config = dict(
    d_shared_expert=0,
    routed_scale=1.41,
    balance_loss=0.000191,
    lr_router=0.002,
)
Below are experts of layer 5 (counted from 0) of a mixture-of-experts language model. Rows are named router (the router's row for the expert), up (a neuron's input weights, with its number), down (a neuron's output weights, with its number) and show model dimensions 64-127. Each number is 128 + 32 x the weight over its row's rms, rounded and kept within 0 to 255. Numbers have three digits each.
After each expert's rows: "comes after" lists some tokens at least twice as common just before its tokens as in all text. This comes from a sample of Wikipedia text that the model never trained on. Tokens count by the router's weight.

# expert 30
router:119142039115141170120160109174108155126114126178123131116129109133156121078122150151110155126144088114146109128088130089075159152108121052143094112147155117155146113085084137089119155166160119
up0:161103109073117108174124119145088192159121073132130090144125087134159106132180111076114092146181144126199143160070109149080099141148060200117082150158145122145112146111084109150119135137109159
down0:138116182164124177119083121120040098154168104103113126107187123088170147101109104120116138083160219111142133100073087150124172113147096132085140150103104120074130115109155129116091149171160157
up1:181107086111084103127142118130157160104162098104118093158127098056062137120157126208120158124100100090072102128150128135172122151085172158106141121135151119117141164160083188192145096109168084
down1:142099116145114141152120158098104134058136136054156058137166173073084157191157080174186133108100147147076150067115161113143114099123080141110147124102159138092094160138159104134164135083141095
up2:187107150088114136113133119193137108143133112124120136090153163142085115095158115162133064120124110094129107180162121145128153137110157115226145131132166139164119158149134168134163074087148068
down2:079139082122080130133163098107110105057089177098116105166134144076130152142191076129117156146118157173104177136127148102160148173144095207078113106122077150133128156109116114158184094125144112
up3:113111123164161154100104106155164143170159155131145152121120108111096129114101187197127121096117101138124186151106172074147176135149120112153116110163145151108127154089134160131106092135158142
down3:155121166138130084114094082103114118126115184115123129121075125140112139115076170133217121104175159157131161126143156113195138156119190185153152108150111115152105164080127140136115100130137074
comes after: "1", " ", ".", " p", "–", "2"

# expert 12
router:152163090117111111106150115146133115186119140170063102093104105115138140129156204111102129118056076147119118179106151055143108143112076142098168160158097094140176125074110149123074160143136101
up0:122124108137137083095120064161100182180159141158176095154129146100123127142118139152162119124118161116183098171146182143117151152136141088123158094063116189144159083139091156157112072125141078
down0:118134143176141116179122113137098120149065165189114177083131123091107122147138115119150118122172199130160163074139130148146120101108152116128147090130172198096210110159150089137133146153140162
up1:081161080102106123150172136115078151115093082142115147128165114177173098146185166127107112083131110139179136087129203106106108102082160117150150061121129138168147149151122126124117125083152137
down1:112116106039147148140128115124101132090168080127110111118133108105081088107164136108077106157134146071147072100108113133134152093146171161156152161134105104053172204123177130158153097158114127
up2:067176115123115053149100143150090165139110095132133112139189078121153107091214126135114124085177154143163122145130182154129126122069139124135096133157124129129060137151126158135104101027116193
down2:089198130116173112137144108118106139110206096078150092151151143090137097106095113077115077124171151140123191130160070110144129107100116160078113183084175130121164060106107137132124140124161135
up3:109076129137074087197117131110137141138141155126103110138126134115120119142126112125095143107164122057137115159073130149166097204109134143137160100149133186173186129129155113159160132156106093
down3:129131170148129138135162133123183123097152111103125211102123130077177102165147119137161171148131201104118120124135210136159104199119088118099123029138171127158183113084162114136081140127132118
comes after: " |", ";", "-", ":", "|", ","

# expert 44
router:095133091080068104114177197126088176151174157138116142160138101127173111164123171131099121120163103122153089162119139071072098154126119110122149120148143164194131139140127146179137138114176163
up0:147150120109178119145143072112062193167123097145172105138195150126112107095111140105155127141187148113150093133109155084140092118154116147215208094121109110129207104085140113072053095165109169
down0:089120124152086098137150144162194092150144075127145062099163162091162199102083117133135098091171187184160151140130138140138132085167063109134087138147103089102096181088141179116151165184112160
up1:128163117110095187146111119110124148083080145133152155161117074108208131105173189123111199090111144178168127138106133122134207150053113120163080139095156123143121129170211112118148151102112125
down1:115135202171063160140106134113169166130161137100193159112121077108130177108150173158170143118153142126131139128163120098218141144126113142144127154086108142124147137127175112100133137185110134
up2:119130095053114153131086125107152125132170160184145135189165127154176128133151197138060147130150145109148087107156128128118160134118161136147150174071126157188123121119097114126153142109121166
down2:091142130121133127113118173165151138134146145049165118174123065053100127073183110110118124139129168125173139162100088149145126150184128171117086161132160123173077084116191144147120153092114152
up3:095156109118125101067129101098128179148118137194042101139078090084114086134095162090107176105125150115150132113143130168116084104132104052134097117150093105123114151094156101123085100151172199
down3:103077220112157077078092130082107128138150119145099094117099100102146155120089142096108134132113154133109106071155110177156046120127143123069126090151121141125126126131188152140140164120091166
comes after: " the", " a", " t", " b", " The", "-"

# expert 71
router:137133066094139088112157153127124125120180160197092124095159033118137034134106195140103124095159112103137115175150138099079132153122182128151169127075147143136128134077136148130084171114185108
up0:128124073155119155106073159115048160160156066131154144154159118169149087107122122099137069155063074138155163127161117125103153127132127138164067158131104144137162101118106148098059084172143141
down0:112156164135172087144082099141153157124124133160140155194115192120218130130146130117095101150150126116111190116170167157078094151145121111162116108088139130111110129176141150173096125120108079
up1:115118159117097155148142134166085163186148104168077153124135118083178174082129147153117130134168149138084111097175153100129095121070127121105130176080152060159135123093148164164110090077178121
down1:085070229117071100120134108154101177148125124105156145156162093175140159106101070116118085108122103147096137134167158108152100124109191122147120169068116171086119129133136085153078144180120152
up2:098169138142139096111108098138138112125149087072140106133156134195192147173095167146060107091120063185137093069083132170163149133133063129075162114085135136149154131152133109153149151124107146
down2:116155182123161158095163136134192139168126162126116132106180170107081187130134119125162090115155173129102181098089120105153199160104187170118134088115139081180130160083162152137137163093070126
up3:079153115110104151166141123150073150142110109159135099177184167137133124143157137132089130142122132131162131111099202182140069116128056118136159137161090145144151138165123157094128104136129145
down3:157098121137124138107118096126087143196099121140126167137111149173150111223126124127115140172060123159158098116160104098121113194137121161122097163125183102134133145094124129159079090129145186
comes after: " the", ",", " United", " of", " in", " South"

# expert 69
router:160152093104102130164122079147095184151168131170117120130150037156131085177133165122087099122131124117180097178118117130121149120104148172115137152109128158151108127086120143077082158109125136
up0:162099109075095045113130105150144139074109119149110129099123082158128119120095130125124072099094099148126098146168157135124100123107126150136132121100128126071138187099176136096198108107178140
down0:084136072093153105121094113180094105132114131138135218099159070077179171127076173155154086204124176121115076129163124100102083089134105148109108124115134081100160136056133128051058124058126151
up1:141189133059169085121135116176104151056133090126102134086098100167150059111147149098128142085180127129083114112155148135136119135086175119117142142106088135126122216118106059141146059149129109
down1:120170138140119146145114053109152141136128127142126150148076106126107104069151089148132097124158169150137074125152141129161150130122121176115092174183101129124109087143157127140107113218082168
up2:063165163107141129155237137078135119085118129083107149145129137128169129145208132099112179114154088115103130094075137186089098083080174112138118084161166099191121137138131145101075177119110147
down2:137204119136129185085102106129127156116158135153120185163170068080111109091130110138174105137132148116139110186151165148142144157100119121092135119152118102127161131119137105161083065145097163
up3:164093117139130090105092102055098103164227167088107104091169123125161130097149172096167142172125086159126133104071130101148142099142177108116199073132116116141131093161095097132124089112124145
down3:149161149135143103149049175082139129118109165147144182153111163137097176127151072127142162162196147056119111153149161154125187165101135073123136193103110182169148175148111110131085089073161110
comes after: " |", "\n", ".", "|---|---|---|---|", ")", "|---|---|---|---|---|"

# expert 79
router:123135113095121139141098152135104144133141157199126103154153100141167115110157205174114106108163091161140097146103160125130105126108109110112150105184142086145143108102091117100080131091153125
up0:059124106071163171144094080131083064114114204113117101105139118089116143141143169125149123115112071136089124131141170143123151122139133067091171170081099150078148148100108156141085099163118169
down0:128131087140105153180159076093127145079080102111118138116135150175127087113176114090150122143152100113146119190103131120135098161122112175152060095178138179086186136089148141126102104130090132
up1:089147045152147142146126082131104142216132096136126148175112058158149046147100132175119136073134063145093135109122142151100106116118105081128148135158073161104145149114159172094132175130123120
down1:162149087140156123075156107169153150072132105113124084051117160085085153122100137170109124166132088093181170107138165103126143147118132170153099107094131146169114170136166126136138096095123084
up2:099145064106116081134116139102118134145145169141130121116138101193148137109131162132082140131089105137173162198131220113060110077083116101120111135112113189137151154195145137086128162158149138
down2:166124103166108091123086079129170152140177113106193133144094137140147090201147126115141132131140148201150115117117078088193151170130123113113187178175153118129140131099118155152187199091102095
up3:095143113170159119128176150179084071146112100207134085138185118106084150102154128114150140073112083146135131145113143135096146107098160076171089127126074141144157115150135190119106101190135190
down3:113095135158091101104102077119121076149114149154109137106162097138142152078132061096138138139156101152109188205100122112136170099156121120102097164136148049121167134096070118135142135123171139
comes after: " the", " a", " and", " to", " of", " was"

# expert 9
router:143181055134159135146140107157150163151091131138083099106149103122130093130155171142060135155121052174162114106123198107149127154097087126176118143144196173180149155082123153131098085124181128
up0:107132000119110150155174102113128161177116135133110099124118131129161063134158134109126095151186117066127146116135187123101172034122203122119137150145135156105169125148138147147184088111141171
down0:143150103162222120115125128106147116089131122109071183132122121054103165130157105147132139140154185136109128166110140123129146094125083111096154169187128164077148172053154124160163100154134183
up1:087093120082173142092102090110184089110138176143078134139201116157154142146137101090110143100185091120117149147138156118120106104175138144159140111110126134186084174120135075124116146172072148
down1:168054166132172209120179118130130115106123113123089093164086161095139146126108129068096073154131169140116143157082181118125132170165121131074146155132059150148118159113093152106107091136184121
up2:103136133115130122092125085152149122161093121126131125154156171102161085091149159096111168146203101146108154076122100133071119099091121089145166163152076131170114143156177152123144174165173140
down2:154095126106093165130114145144194116102050126110075088087143122086051137089164106135081172171132172120159183105081138156141059150081133076154142112126108139152106082134100105175133151101164082
up3:098162074150135115127112157110137115128231154164105135116079145143188108127129136134131137114091168147099149131073125142126107122127141163095133139045128110087160118114170166103064185130139113
down3:122106164169097122152117143143144148067130168165139145115152135075104126084163168146115018102108148175125170207108192153135129131152156139118173140145131101165102120066076109107183133148120158
comes after: " (", "-", "\n", " \"", " Mc", "/"

# expert 40
router:143165091094128119139106145129124135099109128127089132091151117149135070161167170151068165131145068163201095158127158091110148122145100101151171142141139157193175205062144125126129112131179151
up0:101109110121154038129145123149109068106199095135147145171141110078184142098065139115150115070082161148089131190131196081126127131084162093103066145108147156099136161131147134104087123119177138
down0:133072131075153111155154147135123131090132156112135134115182086107133125151099139155132064125192169162126123185126179077113126117129134148143136059131139096142144126115172109149109106159166120
up1:123194114099168061154133104082120122114120171075126121113146091114169169136146210151140126088135057133113086165181166139137153103094128119113138153135177173154086137125100168161140180078105161
down1:137163113146129168162131165119136087152140137096193142132106117146117083145047169131111137196102085110146135126081129165143121102115141081114163124115124149089180073107130174107107086134126079
up2:159119093079110135109093098124056133161202167142080132209185102147111160125127151153153133104123176151131121080144130170143116066095118145125133114126095093139108135140106166121150099122147133
down2:092131106126091137088152141162123168105141193146082154039151111103125124219095119114071105146119156156145120157113142094139148114062153110094110092200145096152104078166121141102089131151176125
up3:088147068092124134094176166132099134155144142241135109198161106093147111106149139075116118099103081109123131122115156139048072176119154126119168145167110138146126100181131210115114127128115111
down3:159097093070061168180106132140164054125171111170106099139142138164057129121125123181130125159138133200146168124095144104152098100150215160116095175124136127183121175126132134164161149123090171
comes after: "\n", " (", " \"", "==", "===", "″"

# expert 113
router:111092068071096066141145117156090117102126144200085088153139124122190101102139158162100111101165107161094119116137179116087157132113113111159165097157115177130135196155114167094139190109152103
up0:114142130112177118143103141124077119148134078208102167142149085158175109159205176120085141112126068150181112123139174124114091122110148128095150194099148137124127117103159129151097136109162105
down0:075084100123109074137089074114131116104116156123155108184161117152120142074086076130130137119163131128147144132140163204137148129161155168127136068098122104149105101168108153158104134130074092
up1:158126180144126173146153158148154162117120062106091181196173127182165095120155142076079125119101085128128220119116086147137105128037117092071092129167152151127149104156108155136127107097195090
down1:100123108144138104080109133092173175083116125097128125091125137153145141140098176144133077109106097116112135108123175112122183146044109097099155098120144178115214138194080108102153114149143085
up2:086178129105138147119131151143136156126186113157134128147103088170154120138173186132082140086077070143161137201127150078083088125108136193124166151113124146147153090128117137140061139124167128
down2:102100140163137114072120116144131154196108150136111119089151117073188124133071142153127128145129118116155152216114187091125105116120139157128118057136140155128099100101153121130082132203107158
up3:106122148131112180164149097115086163115124092108141149119122083135128144085122127081081129108188048148117136154194101063085093092102112120073136185127174088139155181121123151117113149151135162
down3:159088130144094086182170151153103106090159111120065094114114138103206136100092133132127183099166061124125159119140126127110114126118125134165082123107108159150143176127183119232135154111210141
comes after: "1", "0", "2", "8", "9", "7"

# expert 85
router:165149048090106111113140090136107113134137091134103095107131047142157132122139197161065148077134097092091156176145222152121126099152167096153136120107115109151144192111124111090149141154157159
up0:153078132135112181086080099135179154134141050094191135152130106045107104122126137188145142086066099141114128104125151119149109157139111154157081086115134113116154115095102199071098157094144135
down0:086154167094122107119079102189098092117127121093108105112098129141171060137084076108075138105104199110110177128176146141115131084082098125098156127097118144184080108145155098148149066156067136
up1:088161059118128146139135196146100154176132122157126142148135091102183140141152105144106145139122095155195089111123061076108104153117085131111173129136110154123168117145107163121070128117172112
down1:083112123126118173156174123138108107095108121093174127111214149103101163131125090138135146152138185192144155164124109117091146118130123163107225089122134150158130182142169132154156163185151107
up2:159103154161177080186139107125106140179158120135153118164114128083193114078070169118090094111146137108213053134073180081160160109145109112091127103173095167132171122113123154080159088100166166
down2:134191145112125086172100110149154126171023122132122103118142119145068193139135144113066106077169118131095144128150135159145110170133158146146174067073076167117133112141149169124164159132143138
up3:149100080165148146121063129164101131131157157125143185170145112153154106135182094148114124143137099124133129122165069056099156137159158121122110088145070121165122102139120177120109150141228058
down3:127125111208132139137071128170116170102099147084112061112106108101126163155078152117181118088191091208139129116178092112090076171136124123113124152134171192168174149101134163155123088137087131
comes after: "\n", "3", "4", "8", "5", "6"

# expert 102
router:138184031068133119140115091134113141144104103145113148142147068182172060130163202127118132147120118160120142144126184134109138175107116082135169102185114090127157149105144150151129125085148160
up0:073131167110154124137141098109088173160157056107111113130134141111119131137119140160103150121088087147175054138050149137179059116080071139089110146107151148166182133115121156134103163162113071
down0:084123121118097138139142118058074131194116163134125168155161156109128164113159131108171145134173151186122130088083100135100088127116093179123133116168058161101109112098098139116156163154166067
up1:111172145123117093135157144185093132137193127178101110097117132166129141096106144117104143080096093130153123062099129082123098126101173147123157137112151155142160082202147140150125182124203094
down1:086083193075117193127177147114121114194115121120147128151147098107106143088093092098147124174083163084130108148144123109134110113188141121090173130124089090137121126100153148156106091169170140
up2:144126131108074108099177110146130131123156123170151148154183111108094119097153182113067112114069107119143139118084133084149116090141117108128124165133117176143168108104099155089067129181149098
down2:162044112097145080202118119134166095145192133089150166119221080139132115104099106090136136087168148099165159153126154120114114107160166085085205163088110101160111123076088102151167135130123158
up3:146146134160129094129156088105108116085131103126128104133093190186071171075104131156147094139138160106094060113141149048171150085065160098147062127095096148149157155078140190129129131130109148
down3:117078157110143090096094086126130149063184126142199098162124106100142134121111179121121094107171129108175122150186131136196145137170141098145104202136189163192112092138187153137061183103138143
comes after: " of", " in", " to", " at", " on", " for"

# expert 114
router:125156099094115140106133101127104161147131118134105123145157076163185073116184182110065089073154112113204136151117184156136130126098110117103105154160140166205133107107127190107070139105149101
up0:119118099105124136123134138165116173169118104143147167139181048163099126094147158117083159159124108093102123163101101114119081152092131167132149124100133147165123160165148159106106079109148150
down0:136055121109085157151146147118135117165125121178049111107142109123147149110100131131156139163193103139140119106099142152106076159135161117080158164125142136119157176152108110110061101157150206
up1:167108140039134146090201112158142135131079129126100170156173138145122113141189106096108187110066149119123172150181146137126131138139090127128106144153128140137120132163198087158129140085152103
down1:147107133145147100122162148120075129178138131089109130157164146143097103079134140086108176123105133129121063098097088161172076105108107128119142122161181102079121148148122157133161162118139099
up2:113096160137113105126154134083092098108157177091151124181119140169167136118104148101122099171142133135116076131120155143093140122119175158090134114070081068151167145121153089141114120081148154
down2:090116148078144138150083108116176125084181124170138093168141126133076113132137113098097185161122107117158154119080108146108179147146073169113162162100106105110158120123127095154133175094163143
up3:084141152143159135134090101118076135200162095101134189176132122145074144114151140118113127158080121091149179148134127149105138149146078099068114128157177116204108099087163122151101138180117198
down3:166142172095167146143163092160135153156127153174104097153082113157143136167136179097100143148083080105083127140080102067158125078132103108135093132144055077156159102086130117163130106153132148
comes after: ")", " |", ".", ";", "ia", "a"

# expert 110
router:132148071111109039082103108137114130102167100217104104158117072157129083098119155175090085084160132128118103144119212132109108090132104165123158103115102167138145175126102149084115153165139109
up0:106127091089140138185126153182101157140107134171113121143163084171123097111112238133107107092094088107165152127121163113090091098136131141105167124154137147154157108129186138116084081122175133
down0:153107074169156019099132097177084188125149173138096142170181136138095101196108195121139084106124161135089079090196113102095097126164106170123148125102109111097148120091183122112075157146111159
up1:111141075092103162145160143158080157165158140150135143132143122150152094113134223141090100088114038131135162110115126111122085131135115158163129193100125133100103107053152140107127153147143130
down1:131111094127151138079087126169136138143121099101144172188134105122134144092126068096106133116188057151115181148093128061154008122092133148148128164155163120135120135126154172127130162146114148
up2:123172098086105201164162166154121105167102131107106113113115095168187138139206182136114118099156103098178177130107157105175085123122127108103115174164129120148159124086159140129169126101173121
down2:138105116137135097107119164170130157125118109156109133143116146114108146118149144097100145117193137090129099112084158109206120112097157100084169148111097102150156161174166089169148118138133110
up3:149095128137100138120145128165160092144144146155121137153094067107142103140108154129113165126134148137070145140085132173110141119157136088115176167167145114180084126126140163090112116121128059
down3:092090167093087143097172175136057095130129114130075147092138110138141104104125109202188129137121152190138054089106136129138121140114083049130091143130125144107081171154069096113111115114097187
comes after: "9", "0", "1", "8", "2", "7"

# expert 43
router:125206048137084098099150086159103147137148090147039175130176027109137081081169150145091113070114105140135135188121180120108132116058107132118141160142129160121150130096153146143108120170131161
up0:125161119155140147115169136079156099093114170132105113119177125060151133131158113112086193146135155115079181120125090116057202083120139141115154150144171121142140135181161116116115111044121107
down0:139106099090128099161159085108159072183105157104148098124100149170178101120124120129137155128155128127184118142130108151143108137116203162154156100167129090165115093192097181089068105153197138
up1:115173131138166150190142110194140106140098122114107043086152180131134155156148149112147156156147115139167144125150165070129112106175152090119138132160129115146125089166091130120154133124136117
down1:090147159088097078118099117071068166115179088137134052142071158124097118090155147100162167083133168143166100145072200130170134186123159163164181138154126172170113123138156137104122203133123186
up2:160120089081180103166141165098114089149127147171113111154111132185173144145115196108076132181136121085151138145132163076120109113135139143106155109114156094127192141157125160125103132116175137
down2:183078122140162131155181152114146155149118114069113119145157114052116116164065151121090157100130137091172162141124173107178110143173057097106111109121147072101142133148112092124144243146164170
up3:101096048135133099195097165148085162141124148143112107175113168103143124147082129132130143157093094143149111125083115142117171143114103161191071141178171129119136105149050202126150168082171106
down3:143191162139144108174154141147150109089086155119097151197112105062074161174121114087133094127178113158221128138087118128142168137107112155093142106170124165127159146114131066107128191167178131
comes after: "\n", "==", " =", "===", " ==", " ==="

# expert 54
router:143140103125105135176149121175126142179159140188095122143154085139181096145185184129118116119164105139147116138134168108141121101126059144104184138148148110140149154112131151089090159075138135
up0:131154099078156105128121187145129111092141071154152180157158116108157152093130120136093135040058136150133187175104147099133102134150162105113177090120107160198145101160114129135091125152136117
down0:153168127143155099106187159122052105090139143182143158104127119122102137162167122134168150096124182151117121104138092163097127150077122146126134082184130103118165146107112137096120117172142068
up1:121147103083119091122147139158123129138091116160114168147147119099157113138191187103104080114108038164110179140109212134082078078136149107128127106093099169052166123137158162130128082173134156
down1:140149132054152080097150159143137092144117133141149137183142099143108127112167090142150095101067132138158150081140160097115143172116105106126101189163109155181110086124087134127112124115174099
up2:147149117164133147118116091143075139114141176157172097148123113144187177154109161089132132124047143111167169127107143153096126155068104192149134086124141108203176141125131186115090105214205147
down2:088069152138155157138140117182094105134036107130106178109092126169188154178064173128135095126156150120161152123064164148145153122122146148150151140167089111140127106108175076138144111107159124
up3:098151109065102058110100131178109102143146157118082122107136122163152079125140140132101122086089115147113121149129178114109132115097186144150032145112124127104122185199099137149118134121198110
down3:130081165164084056148139136134112128088129108101180159152084141121125156187159100112179039139172148134027105115124131117094181188131124184112128106092146144151135123182172073084121110104100161
comes after: " the", " a", " and", " to", " of", " was"

# expert 95
router:155177057099157146169132120132085114148104145114099123135134109155175059132153172185134119086180101130121127175151184119094143113125088116133124161141141137214134162097109119099076103094141140
up0:084190158105135127134115143159099115126108114156051153114140093172157084073108172141116117095144181149091175112122170118171159072088071152127132081155183115148154136091108140127156074123199119
down0:099137121177143145126103109087111062156150188139118187129131043109102124174101124080138047075166098154117097138115102061100106145145138114102137135195137113146109125104164175181138123154153142
up1:067162109122133156123114111104137090111111061130119102113146152117177153109104102130142154100137086110128112100133204124119183114168086121146126095079122095150140212140098097116126203118124119
down1:122150157206128164110149137049142122144114112115155080160101148133111113114072078126153102131164143126165128115104168133110100142116065131156157049087092101114120150146111123123161111149142182
up2:115169139096107100130125125152127211145203166109100142187121143102184155100214185073079129141096142142094177152085107125154138106148156148077163110133183165123110140157153191108095107115128127
down2:118136203088097131147138109185113142131179114057150162137110177183148219113151153119107078171107145127082121146101120121143117172175141181081165116115117123135157155136141121174093092142060123
up3:083098049156113152113089170100178122092119079135075121106152107094135134104155190179132136123136056091136140114157141100067154084082168176152143151104202121097141110136145130124104178129132113
down3:118081079146182111097073142088165110119119178124095137132128118102093155109118128156144078129178126164092192132156195092114137115092160076120200104086150135091130133099122135094118118120120114
comes after: "'", "–", " ", "0", "1", "9"

# expert 41
router:093144093074180152140171087118064137150176074163104188148180104181152056189114211145085115098126100142152121119131137065106076095090132154131105113105170110126146140130144104143120138131136131
up0:121127088095091097144153062168183126180117158186128112095176160088125101132121186116137179121104119140132150130175200141139149193136157148179120092097091103145126137129093132106153126200130166
down0:059140104105143073170099103138123118112178096124142141129123172114188129104137116114087120072147129137148097073117097154078119108147214078144205130135156097147181132112137103057180097196145166
up1:146112081181111109160130152171160192174083145115081135138095104147125147135127124195054165072100093130138154185156184150155174157073114099110103157122151156099181158121101118159056181152131165
down1:117167096143099118116186119150083146101160162170153195119094134156123145115095129185123143087128188135147175109083091161112159154169111107077114092100098116168158146149184155123112182054156096
up2:060127082112172120098130178102095127088114098138124054157118157137132108133180114173147134124121109118153066119101130094050174132077107131134093100117115149154189181132107162112152201203125136
down2:067167139184162108122086109132112163116119166098191097175124111080103166100122105133164117181141125115124125119090165123102142209151196123131133107088123156092159137118147143094139070087166190
up3:130140123143148116124139101124134110146128130163084136157171125155155137149098198135124099101147133144131143077143215085164116135065092119102082051118101151145154095156083116147149148106180150
down3:113170163073129144105115090153144120177130100181083103110106175110181127151101107108122106175089159132146139095116131076107106143108155105176151156119148166124095217042156099156106125103157110
comes after: " C", " c", " G", " D", " R", " F"

# expert 29
router:143148093102120101153142156172093161144157111137103130104138059141161106085153213139116118109134114131170119171108144101121161135104142103148212141152173172175130175141111158154115154094146082
up0:096138119103098111099115140080138123136143129163135128177164175155139155148179132139096107149095114162154099168098139090056119081057135126134102131025099078090120131124182150168143104159191176
down0:092095126055158131082103104169133104145180201170166170160106170137165146045131139083139144088160072115122114049127124156108120133093152116109135083094090151105118132215184118128121125180112122
up1:109190078119094161165184121102103156153132126113092165184144153132162105116140191102058108125167107128159192078159170125163147110110146121169092132132097148172140094112160084116069096109166167
down1:162112118149105135127151157119117180159080112120126149206135157105131175150142092144151101131170109061075085152127096108169123146161081171103186084090060118100101095124128143167106141185187140
up2:098152103118150101106129123144128072121146146164105130186132139191159080115139155155059073084101061127099112122184198091096067090135079132123124108141085132126116114105144115127113162171168155
down2:161100144163107107095063147135144128111123162133145124102122195127094174080119071138196134119165115069152157095155142134198138123093096161121139137126140198076191187173160104129104088146128145
up3:144200043058161120068105084144099136168100074130076106130133144122145085113104177130136133160179053121167174099123119123147190095114137098091128120136133127158159094097168132138125098141168106
down3:140150223141091138109141118139102132124160138133119159086082143118065091125107129165140112145122113148118142120120125114141055159178133155105096133171083172132135076158116185089077121132141096
comes after: " the", " of", " and", " a", " an", " to"

# expert 68
router:158144115114156089154123181140079158119154113146143160153160097155176108105190176166081089074149089134156129184103138092127132127085097114175188149152154125174112151113117149119088158118145106
up0:139163106122111094146136155094148126191181081094137091118187145105167147162123158161127095148117081093170158095175098192148142134132095157163082081095122148144128142143134132144070163181156120
down0:129118158132130145103111111137136120137141123101208175161154158153142143179094134147133042148084106119114130115132123136140145121101125154174125110074130140117102167117121179160111208110085121
up1:083124045120123136121130085152135141162108149145095113181180101151211079162136224096119087125099100143148120134163183142116121076129143081134105139111080079144126060110169129094115143149173164
down1:184126150134071100135082103100147117102138122119125074106158110165142138137105143113095106137148150113100141088193155160135074130150112137139081134150095080175094106118176141093125156125082091
up2:155199125116100091117139099144132108166104129180144112151118119157138100172117140138100181154121148134127109129187141119120138191099157091087133162133070118127199103162160148157134118102200156
down2:108144106126157150145115088067063119117098085050121114109105171113146106186105081138125082100168139133110103117124160189131114120148074120067140138132049101091116133141123123115072128162116177
up3:064146051103097160146128118142081100112127099174083084151150083096156094116130198174033166134127128118163136086122177132078123147114134118120105129120140140114194170099133202116095166157162193
down3:118163161096192135109167110128080096135087091125188129094089182117154133111163126113182117090096090128175104046128145114120125122167090131101140131183189144171127076092150170193134138116146113
comes after: " to", " the", " was", " and", " a", " also"

# expert 11
router:131135102093126140113133134114128138165156109132082134150111139130145076113185185129125091034122071141128145135120180115111132179087147100088094170111172153152171077106122131148081129107160123
up0:157148115154109097158210138138158117103139173172136117124142093102093191183088172174114177117130140051112073150089187118149070113130212121119159102163146176101167123128122143147119134130150126
down0:125129141140139121125107080148146104073172103125117215130127121020129110082103112108120104166153101141089112169119128134123136188130097156078079117118137090122119102115216145146111129188140178
up1:099157108095118125152173172107129136143146107137095129144177073154160149139123108146102140127105105152137175103060160129121054084109122129184141063135123115201112138187155115022139118171124175
down1:186113117104216113195187104124131083186143119160109109159114116198075127097170127139157131145086097137082093127122198108161084154167138120157160151129107120102108118145151113154104101122137118
up2:072107136055132153067112118135155136128137094113095175138166095107085090101144179144118186123094086214143171136083111137188110144158115157138154082179178148179130121100097179132144134123110143
down2:083115117134134102113080123164148141104126111061086092119063159160153139131158135091076107101150115088074193070121102152124153101105128086154131158124140089106150146168149164135153080151117117
up3:118151159176147142181144170129120113174176082136202111146156131116099122141108176085166086196106131148144094125068131100166068111080113134188118158144078170111136156163076167119119098090122176
down3:097133202121131138129155113171076131125135135101116129152118082127154064147133168106118125096141152120169151127142123142142128129078095148114097143091154128127127122094144158161146121073104131
comes after: " ", "%", "0", "\"", ")", " %"

# expert 1
router:118131055122123120170143134138107147181175152124075144142130091159146132085154212149119164142124104096146128117131159073105129155107120127112152132140153171150200150097169152093146154156154098
up0:155117121125126157110161126137121038142117160182133125111151080122157132150128126099099156096127098117088097089083125126134080112131161142082099142124085147173097131153152100144107162104127093
down0:143100117148139102146130134142203135189136084114129118135074144137106120156125147093171096129159156100121108156120144120137074186141082148136153108125053116165178164074139120117138097197096103
up1:079151129113086090118166120149057099155093091173120145138108153167156150149135169115121133101146127078090158118113121096123098128172165103087169112168096148105168125194152111105149074096160162
down1:140195111170129145119126152177147137114098151120133146158072152133132136156135159114114105085120189144107151122119209109172089179092171106138138098133128142129112161101110124178111079104102125
up2:134167164135139133120121082134211135102080146150130118146169115116116119117127128101141114135182079135206100159099136145141147167101128126209121153103122160160154149159088117156077060135185145
down2:098066181120135124152104112188129162129122106167095084095109192056170116111119121135114134137112072147166085098131127150161140119096139134091155155098141109143184136143114118182139121106139092
up3:140089144123131101077127109198106136137139159220102067092181125089143153065100170168178123156146117139121177157150108145133131037066062124091171130112131115086129081124083140101136086109131136
down3:203116111115102142107098141119111153134089157133096158123120120177097177119116082063103137139130121151161137129208091132129096159139082124103110154153142159082130085127103092122050109146113102
comes after: "E", "A", "S", " N", "O", "C"